Experts of a small language model.
Size: 11 layers, width 512, vocabulary 16384, 89.8M parameters.
Experts: 80 experts in each of 10 layers, 48 SwiGLU neurons an expert, 6 picks a token, a softmax router.
Below are experts of layer 5 (counted from 0) of a mixture-of-experts language model. Rows are named router (the router's row for the expert) and show model dimensions 256-383. Each number is 128 + 32 x the weight over its row's rms, rounded and kept within 0 to 255. Numbers have three digits each.
After each expert's rows: a language model's description of what the expert responds to. This comes from a sample of Wikipedia text that the model never trained on.

# expert 19
router:086122114098096154096149100146101140127141167129173202124152103126063133114137182110113074142150118051099155148106161140081083168113103146132163095118157123105123185158206155187155072134085133087106171160150121180107171097159103126064132108069127122174117120174155161123147140186142117134131205095107121115134128099105082102185099087074154113132159135111134156116143134181087139111193
It responds to: Spanish names, table names

# expert 41
router:121084100124122120156101169179137161202129123114098124146122118104101082152096116126112133147134104157086169137135153094106196130127140159093148112131162135138136137157127177161149084123125096124123153109213196152096106161091160182138151083160091137107086176122152110096094088175186135119073108105196084141121152149145176082141056162126166160139196146173158141136183162128152117170144
It responds to: Auxiliary and copular verbs

# expert 61
router:133136129135087188080121146059134113135102089090120155063189155105135133087089049116077115117154192169161108115108091163140155183138096090105061095151151065118069134145160152139151153181149152124166121113141155143157130111073082138142141135125120111161117147118115074183184135125129129094174179144111181121114144127101129102133159106095119115159160128071150099126173076116157089122151
It responds to: Sentence openers, K names

# expert 36
router:092144177146150134127165121135141161110092067154074122160144159159141096166177106134081134133111103179161112126187142112166109186173125130097112120152131168108122130108129137171100160158112149193187115108192143131077126121140136064110131130129155122138133065109142102098059106134104195087162132165137120121140182178077151098098138120130081155124165062178082099109078135070142180150095
It responds to: Reporting words, that

# expert 62
router:125101092210121153134108140176138110110121151122070179118164156107127167107124163170163153148169094109090099168127171108087117170167221160148194130110098085129156109109135180128150122086175151169158062165130119082141091095167081136110109113140157173189132135104170127064110134092081145143171115134112128122094153095095087139139202108156156120098080144114121153072151154136138135103122
It responds to: Word-ending syllables

# expert 5
router:100206167221161117149194127121142158147081136178129111140105180124086103119113149076132177081131143150182173120090130167075121177110090174096142113094114193181131110086123152147099142160122150204120099223093158087158144140098116099142093152181131126109189150134091141137133106084106139111102105138146106082082131093113098215093137097102156131158150077163118146159093177123169139154101
It responds to: Mid-word name fragments

# expert 57
router:117151108135130098161130074149140138070107122144145136128151170116112089072119117088094159099106148122177123078122138081142128184100199162053093082128107107101081150113153106117176087138161156111074149151180152130158122087106155126121131171142128157088126098097127118155135079103173131115130100143081155097116178168152148129123145160079123125104106163142109160098104088114157197111121
It responds to: Word-final endings

# expert 11
router:087136120147078142130150151167127167152097119104153173136134131174147120163148066152096089110137142119169146099132141123120086136161092100120152117104153131148074164129173070107121108112111104160134176117102115132112102131164133080087159184119079159097138142113112191106154151171140058113143104123130187106108064092123107098134207142098123120169124146156164156170142120153099148157104
It responds to: U and er pieces

# expert 51
router:103159150112116122138133045100104109090070162107135116136159166112092111128145180129151178172120133128082139102043045153136109096132090162137023137147156150128158156133142146165195123162157147172124140148159106121140138079174130171133100180185158089094142164145129146132108173151140114072096063134136158194160126152152091157123125131173103137134169068115104076102135110135127098102141
It responds to: Ends of foreign names

# expert 17
router:146094082110123133080110101065079125085137190073128087103103115131089071123094114096115107156156146188089180132134107102093091125120125110104172069140150138120151123178104106107152161118146140170132137076097136096164164111073151113112137076107076169118164175121105114140137174072066071109133119179163049138150140152155117158133115077069127101098071154164123098107134095074103115111105
It responds to: List bullets and pipes

# expert 27
router:123128181106139139116152075114078111116091164163190135096168143125128131129123160060099141113106160048083127130064172112126133195123105205158163161062163106162231102119084111150141133097115082132145127144192157130103191138145091122079146107051151137094133119157166175134154140124134112099081157098114099118092131099162141158161102115134157141111120143104136100122180095120157168140078
It responds to: History and politics words

# expert 43
router:129121166084160119155151107119090125132087124134134123134094179101097125140179111120083134187107152100182080124119094178145122181119170130146107094077127146048076137151136175134146150139121134125121074146137108145146177094147102106134103190198063136117157106141097125078144140117071127191139136082135153121151114128118136094130094111092121171122159066085162167142109073150103185110181
It responds to: Surname initial pieces

# expert 56
router:047088189110135150100132167098115112174149141157118139062159166164089117131130136157143121107145115132076116105142133137130099102155084133115092185071135062101170155109084158131105121130139161123117125088106129161111158127131113083147116126122186088135105116155101170161106207103096106105122106123054177113118126158145140159089130093121195094117026162100127124122132058145131127121137
It responds to: Name syllables and table spaces

# expert 59
router:140210085078096096147108104103196162098044133117131142105177140146149104099171130152098114136104149134129111140095192147143111119138134115150138141088078103063112140113164071133125134129122109163120124128173107194183123156140146196134110102171155083148103110149182161155148096150119101054131089123102163147125053109133117108142185137094107172179171106153118154087156147151125189092134
It responds to: Opening parentheses after names

# expert 53
router:113091088174151089122125123120154050117198116132111065113125100146133097181123162093141120115148113165137086170111077182093157087102163118126049172161128130108097160081109125155071103077147137162135079121152154129144085168089114104172125062142196123096140154157128092080107084088098164111095145127142107079107101133139171134138077101120145113127179155126120110110129146113117099101104
It responds to: Articles and possessives

# expert 13
router:140128129082123103154141132136129104120067145106147093141092144156128136155109127129086140118189166110158139129181184086126159144104146138134146106158105134124097086091134178146186118066096148168144125107128105140156053167077156135146095090164122098137151096131166143086122142103139134144169112096197114174152132137065130154178120194116096140106150156138112085188117144137137149112107
It responds to: Coordinating conjunctions, prepositions

# expert 58
router:104146095090142148115118093154172186109095113064116147111168118115102124104093134161092137136069137191154142142156107110117151174177143142136129177119121154085171187056156147152108126095083152068110111103119151106157057136092158179130090085127103105101094159115193067174145116162119114119136168091179132068113158109146125109062092123149150176077143166117160116090082114133114095166185
It responds to: Adverbs and -ly endings

# expert 44
router:208146133091113131140143153137189063126165111135101124127147165150162172125133137120127130145151139168146126121107115126078114146104135090143145140178141098145126123093156077117130100053159158112067130150123100077182090119096167131152119132097153125124075112101108087140141151122111166175118138128109156132096126131111113122151142138142190157129131176119133103134179137112106081145131
It responds to: Prepositions

# expert 15
router:174087155129120100144133181118156168165210161121142111176153160110086119184111116139124094106108148078110146103114054125110137083067077107137160132130125132167123143136146158106140118088174118119182168153111155130053109128153174128150116131204132165099117111183068136168085148114149129110080152168144113186120148076196070103076080110134099128162173123090103117154147132184168156099120
It responds to: Second syllable of names

# expert 40
router:062136174135103142138133157143110118093114107144105096103131146099159085126107129152117160141179099107069175124125112138161072060134079120072135152096117089160113170128124187082136152082152128143092115126104154116086149134102158105102131151128106133142141088116094120111132193132130165101112080163092117188108088104096122157102120128089105079138091122137200158227122108102126069107176
It responds to: Mid-word fragments

# expert 32
router:137157157123168139099134058079127090051085170157080137128152139146131131106140161119172162130129119141096158162118134143120130098126130111141175154083110121149143098127164092193110165125166108149129131152148122095124148106091098088093141184129114138162161143093170129093109127096151113173125100125107141059097122169174170161112135060108172148102111128140135076102198117110117166146150
It responds to: Common head nouns

# expert 54
router:129130125178135119151115128111168141193199146100137116061122086149124151063143128125117109092151148063133104087083154142161120095116109107122093103113113114133163144108156174142133073129093110122153161130135183164119143154128159075175114123144156128147124152123123148140122162181179143085138078174135165132193170192159122118104128151174129163151172151139214151103062122136155110158148
It responds to: Table number spaces

# expert 46
router:096151079140140096125117131107131116159114105107145118062147103110153111143158135146118121123134158100166108167143077181128234112113182121188128184116071137162165147144177107085076102137077111130101166179135197152195168173142150160139098144156140125131064124127123108099159168121149136089129138094143138111143138141170105117111106123128155102145125076090069149120147154157141149149131
It responds to: Articles and determiners

# expert 28
router:177099074117170186108069113049159125146118101117125168096141092121108120152112108135201090159144174180084101150110116116195121183105156175153087100121127120157121098137126148096075157101152138073168144186083136153112133159139141070148134099109134112087116104102125140123142161117088130158057074119096122156116093145116139105110149145055131115149146106133170160098106109122111135136102
It responds to: Space before numbers

# expert 22
router:152115097083095133118096128127157132117125164109112106134143112106092152137156128066145126130146156133116122179095132123136158127080118061122171146069182095110111136114081085133105078105119104127128098097082144152078135123117121145163134040054174132147124109171116142111081112113116125127134139088099088102092143146109121107106065090112126133134148165096149144113117112094166168140142
It responds to: Name-initial capitals

# expert 33
router:113112119149137159081116060141112113119146101107087130169119095120127161130082118123200152134147130089128145094107105064109157110093140112116173165204140090093121142140097095089173123114099164130140134071120078158166092169164119157134148058133111153103118134177211128150142157107141148150192123103103123144134131078164077116145136050121142079152104133061165139130153148147094147144063
It responds to: Year first digits

# expert 49
router:126081149214083121164134141143149130158175124093131174155127153148158116103086130120166114104124154120092131124088144157107045116114086092068147094144139142166077104130156152125103127107094074165096220202158095085115101138143181125166112169062064164110093138099118148152160140126172078114206136148159108151107130118147165083201135134114086150162167106186099141160118118116177116116077
It responds to: Mid-word syllable pieces

# expert 18
router:114151121145128161135117159136160178155086112060171129116149111136080105187100160103105154116143163144112151094110106203138127113144065135214168164118122139129159134107134089071141092084092151080081166161122093094138147125133106222086111152112157142094053144061162161086153092091157184168202169066123175111098119153186109067130128129080134145172160155073141113081105098115092107138096
It responds to: Prepositions and connectives

# expert 24
router:100159180113066133082132088126121121131112147106121110100151083176055117134143120129107152121126170091151125101110119042172131110139093150109184123085129176091126123148080108095093160154096153106088149108162150117100176122169124157046122134138109116142147142122081172167168137214158158104066176142145192059140151165108119067094113124110151197135137111098135144146113131141126103116107
It responds to: Infobox field labels, units

# expert 37
router:113158082087128109141154133194130122161131111120132058124158198081115144145111086096190149075092084152151084152148099120056126163091146180099145132151142148164090136186070113154169129180115152115158155070152154123144108141112148064120193080146090135166074155125111094125138122081170098111073150138104073142177127110078130131108142087131123104171120121189078127165092190100101135121121
It responds to: Table and infobox markup

# expert 14
router:138097157156086150069079136199107176121196130112119154093089115199140106142084146127147154133144093165075152158137179155138103082120111128155119101165115120176111128109096157082097094131098114081131186124138150168159142169123073134155142162115138159138154126113092136107147122145157104118158092160072079129152133105167186153112127153137100112121118096165148095123197185104097081098181
It responds to: Mid-word consonant chunks

# expert 42
router:129198150196117125090117108127144132124138142151170133131111112129124116146110115112152093142133142123163129168146108154087152139155193122100070100143138225132080108118148169153157177174123148095105064131122104079130131111103138076125131132116127179134154163120111087143215128146060174151121167137150114147117116077090162120147150209154102139127066082183078148149112161059107134069125
It responds to: Word-ending syllables

# expert 39
router:098199117109132177135133074098153139115100120149146152134152110124157137123106096149094131129124165166097150127125118156157144127138104170138121128136113173121055125088137117106090146130139142179084164094117095125106102087153155134109086146086081097135187136165097177150133174165126160160111084104174119166136086165126162117085133123140128110078169141132144191110121104112136114175125
It responds to: Numeric separators in tables

# expert 23
router:139144128080091104123077160088178179133091123085143130143115135119132165110132179123107114138096113155152131173158086150184123183060129125134122102056133122073151164137084062129096122090114121152138149080073065100218196090184134097147149138137151179084129139140145123115101159112136078168087089114154143132119087084166109111139183104171143151145102108059142175093183122064142086049109
It responds to: Mid-word ol syllables

# expert 26
router:147164098103111117141124108133077083061095088139117114075126117155153068147167104177102138100052136135104138158158129108150107150139183149177143127152103158098108103102156161088166109062108142138138145139077139122176066098160152119149111092166114119156088103077169161077147057149111122103148183115092114105136077133116184095144143173159119147143130172144081134105067157112142157166150
It responds to: Commas and closing punctuation

# expert 4
router:105128136124121159133086193195155147108127116090112141095093149091144132098162055098063110105099187093172169116101084155104121094164124077142147103108096040128113177120119166108107117123099115138126132143124178109180127119112118164085128107169139168128145155119097072156114151132118132118132161138125078088103125127150141123132109099092139105169110145108152135139164140056121115091079
It responds to: Digits in numbers

# expert 29
router:081150140113128078117164118126071184134136121162112167104082140172140147174108150158128184107112140082143166099192125090147120224152126147099119111123110164158176127152093090164085170108152133112193130115171122074117117140140156108062120187157134090096092114114150091155047135156084095184138145154132152128143143138120170133203131112113108166102168119123153110128167194064115142105089
It responds to: Table and infobox headers

# expert 31
router:151148144159158087180118131192095107117079117133060109137165119120116132055067168102102179092092150099175078143148184105149102179171167119164126136169147134088103108167106150132210112051144114198145131082175231118141105114088160107136123146158108187109148079178132126090098092087104119096158147144134094123160125146092157122176173084131125151149105156132043133175172141109085121061133
It responds to: Table cell separators